Experts of a small language model: 13 layers, 96 experts in each of 12 layers.
Below are experts of layer 2 (counted from 0) of a mixture-of-experts language model. Rows are named router (the router's row for the expert), gate (a neuron's input weights, with its number), up (a neuron's input weights, with its number), down (a neuron's output weights, with its number) and show model dimensions 0-191. Each number is 500 + 25 x the weight over its row's rms, rounded and kept within 0 to 999. Numbers have three digits each.
Before each expert's rows: "mostly gets" lists some tokens that are sent to it at least half of the time; "comes after" lists some tokens at least twice as common just before its tokens as in all text. This comes from a sample of Wikipedia text that the model never trained on. Tokens count by the router's weight.

# expert 90
mostly gets: "000", "00", "th", "25", "60", "63"
comes after: ".", "–", ",", "19", " 18", "′"
router:499481442491503511467485482490488452545499503513474486517523452507511524464464571512504519505551493490551465537519501527500517516509487492473521492488492489510542471524510528535467491492449466485479482526464499508475488534500516510501473493492443513478445527489494512483493497497450506532525486501543534475521521480506484571505477529482514507509498528504474499487471529453511439550489526490501466470498536501506490459489495494532475506509483526512485488495477486460471528465477507468500465520508476477494477492478524484503522520492509516514503504509489475464529578495512490494
gate0:541473529517521495488522467533442533475523501502491478496500520495480516503510485481522486526496511480467470449515516497492486511525457511509520474496480493483505488505505520509528452515480549502504491445531484457463524514510504488546525504501469542464529532486519506468447471489522482524480529537528506535490496485460465495522503487478482506511507469510490520478517502450577518524518489485442501529510506496507481506486518521495500537469524509491510534511477468473500509502460493544486544469484513538530533508474544500502483478483508475504552468451523465512478513531535500549
up0:572484514541526505471500455513448500469521469500525478484511498506491515502534483480497483502509512506468444458488516488499488508531468520473521480511497481509499471533494530531512422482480544507503477439506492509462493530535519483543532501514480549477482543497486492492471480473490491524491515527518497521497492485480464487494521524484462528485472517504484538523508510463561502536489492480453481497529479503535493544484500505460467519491500507494506503516488479464498510512476486527467498448479516510526526521490520459537486500481492461514554482477536454500516513514545515500
down0:526445472485496544475493493528482492495518530496533532499546457490507497498504511499530474460565493487528484548522535532507486514493476464504480524474489511491508539484539485488509518532527488538501534521464513530514543486494530520509481503490511485528509453508460467480482496483489484521468503447501521490473488568486536498518488521533465480496511529478468504528499489499488506497540490478511511515489527504516472491493512491519534525482513528499483485495503467538522489474470513473480537489505543523492494472471434471524467498492569500479505469560446471501514490526501461503
gate1:469520510466515542459494544529454517530516474467482476499488494495467487514527522516478509534488478492500464493532482498491513514547525494497520510531481514524481478492507458490465498522518542487495523507477520508458564525496450473499504490500445524507494514546507490518468536490495564498470451504476522525456470509533533506503518466486535494554540521504571468516498469497501485511498486478492482500500525519503464496508491531520463516497502515515538521509480504461511541517509481512488501501500505542501545442500488487478483486498530525477529482461469490450478504455513497484
up1:519508488466521520463501535519483479503520484470465478515472489524469475510513473520501531556529490478488459489507497540496509525526523491482520492521517543480490482459518485516451502552478519491533502483503497509444517567488477462521516513505483500512463536522522473532489545502511564535500465499504543499485406505496485523475510510452511524533541536529516492512476486477480511498497488497538464518505505495527475521478491515496480524481471482501517503525511521482454500482489449525483537508501495514501508481462492479479486507482533547502528505445488521494511478456494486478
down1:523469520498472499498464533513529420472484492490519509488507517535508502507464442523493543496500528458488498520491503524502512534481503487500470463498519498516452481491484536539478503495490474486493486505494481565507457503498508472454507524514535506491477538513546481542531467512533495514511491544483496497504490497441513481495500475480520470503540511483475545536495462493492501511477539510480497494434474467493480514521514505439506538465527474473513534524492502530488518488464539479540490473518494511482472504528480503488488496541554503524516543539495500529499457488491500511
gate2:469489501495494544523472444497516441508492540487529474463512507528507539482501499488548478493487516497502518499539504456514504513494544480508493498487473508535506477507445431479484534505489508476497502475480508469524475543535539498491486519487530515475473518488473474509487515506497509503518503530506502513572519534525526521509517501477508489516493491489491493468495523479443490550486501490456446491476547499527478520503492493483463531529516530449518530448465483465490476542489537495524486507504464481467490523557523527499476469497503512505514495536462488488484493470518479540
up2:510512494489446457511488562509493548467521508527488526510496496509495505497501545527476514495509495496516478526452510540488507500487425552483514474484532495483506521488504584527536496456495492539488483520484538543490516487473470516479537523511457480506505494497514527488509473495500511494493496463485518497448518486459496520493461498504461488475495508504493509521471447525536514485502501505492501498504450494525516457508499518530533473488489464561485478535507507534508516467499447539489502484512531491536485501461488471478480520490517507495528532485559496483483516538501523468
down2:552497493474515511481492496503516459515500561508506521520491549501509474506484513533480518513506489484492460497498489505519477513452510505518550484503519498526515514440504522476526516529464465491492476505528494513494513466515469474485471512513498510515504531458532456503465516483539509490505516509507520480524450536531469541521468539504519453555470465513474534484541516469491498527491514511509472479513545504513460482499461507505505510516462483468475513450506494536496527525494496502500472502557476496488482463480501504482513523535572515425495538472478492491464490497518498534
gate3:464514505508495497478508497497533489466477500515511525490491509519512530482490542562482473472497548534539499489491492486503493519492505525521477476472512495475472496525463484462490522498494522481521539477478496512531481513546460511447533478492545498479451449523481490472495521502473483487504484481512513519487515522496536553500489499522510487511482466495466490464494549500490516476517574522505506500499549443492532495521523527499495482469512527482499507486490468499543490490504516485517455507449527457412478484537509480489506536488483525462510501501499482516475544517512447476
up3:472485527480515456492511495498482539489478493471492499495524496506562517488460494500475451553477470510535531468572493515517469499498474551510422498514520493456477498447469496484512517500476503474473504505520484479537531478503502494505500559515494507468468467527496459439455493486467500493522471489507494502472534505501493464522467471474515518498487533476473500506550521515498485504493531489548493544541525483524500505520496531477510484499532539490491496546496525527506470486530509539489540506519528510487492476511497439505537507494503492515499479501500512541516508506515470501
down3:493507521479469507505483468545477458497473501505544509452528507498476491542458529538526470477479501515512513501500498521505538499463529497469474469534475513489527489494494488509519506548531504499488488488456505520453433507535473515512493508490498482486483514541551538518471505486508448479473461503511524526562539496525483530547545465478506498523479531494480467481470504479493533557468478530477439510486499506494486528532478535548480473508459497499466524517475499467489535500545489482495513512479517483467472519475512497530501533507523486507476499495482474523508482500494489487
gate4:519497502507528497462496508486533509447469472506535543484498512497494528485516497503499535452563465473495485487527488546508500507505504519543486523529523504488504480480543533484473510490488583445511480497531491486493454521531490470510499529540470502484467522517501501549527495465507517497491475504522527520511513513463496515489493468496484474498550483523446521499460518432495477522481465492538495503497475467506468493481480499472511500523497447461555477504481489528515511523488544502522493529478459544488544491498481484501496473493487495518535474508531467533493491526483474503
up4:479513502444491521466439483532469495497498471548494506521482521534565485526537519479494534490539511544512495470502472536492514493506465498527505497496494468503499522519507541507544528494496570482500558511524511493479479482436476480494493480474464518475456526510517498506526488470542510492461482518528512491498500471454478458517472500509492457521527485546517486466498517506529515485526505489436451514492511485506478484492501526541483462523489489476549476495485479519517511509531516494522495504503478491509504513520477483507503491484506476532479479464513426487512537512481487489
down4:509500530499493518519490525473538501481486471460483478511473474490474472492477498491509471452522502545549479481446488486476485475478493521481492498482476504504573490495472510504534474471501520500482463514495499475534532499515523507519482523507507497507498537500486504508552467505521482461484536471492513452484491542445509510518513501522439505513466507503531506480500503516510464509468529558518501530496496534518494468513538473487480558490506509514502472463542471523499521517534471451491508490502505490516538509455500510514480509523467468564503506514565513470485532495454483533
gate5:505472504494519517495501498481501501489489499530526468500497506529504527484507559540506512454477518483493504526535531455527480516539508502499509470470461497504483502504500520525502501520530464486486517500479501519510497526501529490466461495466489490489493469495545506457470544530476515472499548521519510530535509496478513497507530484508533458525522529486492522486501475486493413472508524474430520545488512496481489449501484471529503483520502509517524547508494519451498535509492519481519479499522467508535539530515554491469449471522550442498461472518504467524479521476512492479
up5:486514507479477479502523474511509534480508483488463493483499488512486484481501525449511546548475510494523486472500466514499508498521514468498498492571517522441468505531522455514523512502493473518440498515478468457508533509503521449489509494466506467433497490467512493500478500541506479495499497504529481511482509547513448505480503505489532494439451499487489549542473510520482490507542521468528490530507486521508488486468551463525480500518512507527495567471525458500469541486503513495488506501485515507538489528537538514524497503525468491479492490478494486490499495569493505530
down5:452484574511529536487474505498530466488520523503524508470533483481489526509490493482465489492475457508491512530493448489494493494504476476471496492580541525493507499548529511509480497490499541480482528522551497515511506514476494530463500457525487477499474533496514473505517507535502532449496521488501527519465519538506481536542508537478530481497515499492498534482452469539489459503510488474455498500492495498530501522490502487460502500505517545468513466503467537494478532519476519470452515490510464512472438481493504527493506501537559489502496521516514507488471526469465500487
gate6:480444507492497495492516492492518520476491491479483535511505493500483457514551501515494484544526500471486483464497495505514509528519471481528490524505492535474505470481501488486517488504501524502497493480519516455486461480506526466491535503486488487477467547483486498444504436493506511490446541520544553508551512487463510500521490489469488498517541481475499527490513488467545471541502510518475509516528521499477510507491502493460490535525508575479512493469513511526508490502522497515524505534533470541449526504485485482482498492427517488529473505482522452508510532564539443485
up6:491529522509507504488451459517544489452480502480503532521474496542430503524488501512505456530471514525514486457463514466488492511496524477496535519528449501470503479511466478495466507457480495462484485519492502512537492529547531484552497481501531480489461515508508453488474503494518471489490496510473521496545555505488510501468530517466493490493504522496509505419489482480479515510500536454493465515536551501489486481526549494460530500522514536463471529457488481494498494494527559495490533476529518482496495514522504473481488524502518513503473457478523487483494512511526498516
down6:482519479503525479528527521455478528532486508451483481519466537476541495484496521523508494471476485529511551512516492521460500492485470502521469527516493513513502530498508473465494495516507479499488501479467510532510539572487509522507427488517522458501498468465533574554511485526504514519529522511536498472502515427485502529482504487485486492537502459528544483519508488514491470480475492496537492461490538478509489466497501507496517518506487476456514534521479491500509558468447498492477499542472463521495506503530462460513513487512500534466500509505468496514496516483464499516
gate7:456512538494521568509486468524478449471517506462488506493534513477475529491499523477476540478494473527512494520506490475493543494505498467543500481515489485494481527510501466471538495541502531486528513483491527446544462546528510505491497493524496468490497526496475542491472552489486474489493503522477510523516509501506490490518467499451520555484515526510460474445462509467487440496509527490482482461494530505524491471502490507458491498517501450451496482507460478492539520527534510485513481525464507501477463526486506514492491478492543502521485479529478477499503503465505474433
up7:480498491482490495516514518458530529476482481498483497479524446510486438504450483520508510514522522490518560482513473509489503514500572498470496520477526490522485486496494471525491500507498508483474514495517518486464503557540501456457497508442499477531466530482524454512522499495535479543496477485517494462519560493520473491500509528519524506489486518514519520522499554500470489529497532457483489518463552547529506519502535497506474560485480502494472510491507478472492529517517477512510472492553477472536468490507494529501480551496473474448478517519528478474510516503471521497
down7:512469516525530506535491507484488493487519494437452483504472495513500486491495464509502540530500493477506455510532514516488498510512513505515473471488487494510500523507496546487496523486470501526448507492522509451465508460484507502527491463519497522522511545485568484487484487475502470452492526509498485462525506474487498514506519460501487483445520579491514501516494506490514495521478521484548509526480502537523496502496500491561531495539501537483485504510541494530513499500471515539488525529563545492507513504528514486479506543531454514451463549521515461511495564482469493505
gate8:489497486488493476520474488502509511506509546506505501453504500506507560486492537523522530490494503552465478496496453478529467497521476461521522475517518516478463504542503499498512527520508482537491517500457493531482464550466496546444481492479480533466521554433505494536500523516484463509460516515510495479496503525513453528518532505511536496539508511497496490523474524531491479510517541464507478482487539461560500483512509510546502505510504489532514494478459473500507511491477490491519455538518476497466515492511501438480478490471542484509474497532514472469479495449505459486
up8:487481458519511479501492502517495518499519554533508511458490494522501546462493546504548560485506497510497448539492453465529484500492488488506550474497541466475481526556513506474522506479482478535490499493480508558485470558487501543495498536462491544488495489476495484504478517491519466488480502518483509467510477510515484515483516504509510493521517509491490535502469506493518497480530571479505490518482516443539533463509501533541507497478495477547506493510481463502484500469460523490520443534473502480488499493522499471507487486483523516472490497518583500475489508494533518480
down8:521489549471512534538489496490485503485516540481456509549496502512461524508502516463459539535489474495502510495454490517520493460484484487439480464517492530494538513498466545499537498479495472509484488537557492456501483498573490523470496532513482485510511497498510413507502520530467448506467478469519489471485492560464529483495471521482521526525496486459507475515501470472427503490478506479511491496530495476505522504483463511466508467518483488507499478476485486504496494495513490536502543489472508483537504511488506500535480491521503507533491536532524494497465496498521473506
gate9:487494490553508460492533513527504508538519487523484520493520475492481527522515545548503465503498488509531527485518503486509490517486521474505460501540536485441462498512519548498428527505491479527527497551537479487522536544538469490465516485514494499450486502481507497509482526556522482520509472521510507514496550530483519527523515488485532487536565499482493467499492518491519476498530495496492501471480511479514516510523447504494515533507515476488516488449481527535490506526483530475527525555529517536499518476512532460480463498473498497471500504527470499483446513456503490513
up9:533538506455483527516480496511491521487502488496514496479475500516476478537545446446480537545482509478454458498501461510493493456549479535514530493488459501539510502495475497508564488495521523481484528456483522517465460456473513523531483497507520510543516525487490556528539483415472524492454523502489487491519503494541487454503522479488479511496481502511509530497521470519492524507455496510509508520517469520500496510495518516515444491522494512487492525546499511466497503470525457530496529487495498506518505508522490509539509538484473521515532485489543487481528485522497483465
down9:518495528516535523485478479511568503486503552501510477521491475538497519503568491518499508502502456532526533508494507526535491520506493470513506538500495477478487519465498530491509535468511550450449555506525480479521478518465439516490525507479502501515495480532493484517502489521472460484487512517508521459503500464543509520465524520531506467488543495517507503493552450539497473496513520542553500495467499459490476495519547493506493498511522536521516499506515439477496502519537503474515538522516489527505531502480505511502490506507540512466517485491484446520494517517555497480
gate10:519450511465536513494524508486556518496510516487498486513497526559498518470517505501498528516486503472496508537538494514501502557528499476505523500490482510490493486503466489498520483524546504536513514475478537508530451529514519502460453480462474486475498571470507468482520521487495488491491510521524471488508482473523501520523536525468510501510466511474532494496456520508500463483554524456493488506474546461525511481492485483487514531480494506479512513525469509440520484501485526486494538489509481540475486500509522448454459495490500498510429498520475492473461545504532445501
up10:516505479490575537445515525485539501501525497497495490511505519550529512485489512487474531501520525490515483503508500498492482511541505480511506503500499542475521474511459453508494473541501467502508530525473496527547429524484496513479468475458482529481483548496516461520516499507474507509509503494534484473507470490539507496520499510482486499496468522479537532500467499506512483518544536486506473484450574462515499511489468489503521527497483500496524495500483457461494467486519497459482510512459481510462491492478518465443493500508500485512463481543446510453489558509508466469
down10:500460485503516487488470548485543449467544489521497511522512512503539514553507531483466498504500498521528476441472544529506536477491473445509526514560481517496469521527476507536543487521510504489499509465500508512512505502518473536456500524466495537536469500484512511481517521536485460506506520460517486497552521502528529487490479501497517471488496491542507500479423516467453506482532501490519500479482495463496502505521497470475502523490502522497519494499478474524520496480497496530529481467481470440496454539441481490506489493472484533460526493507497500504505528462510502455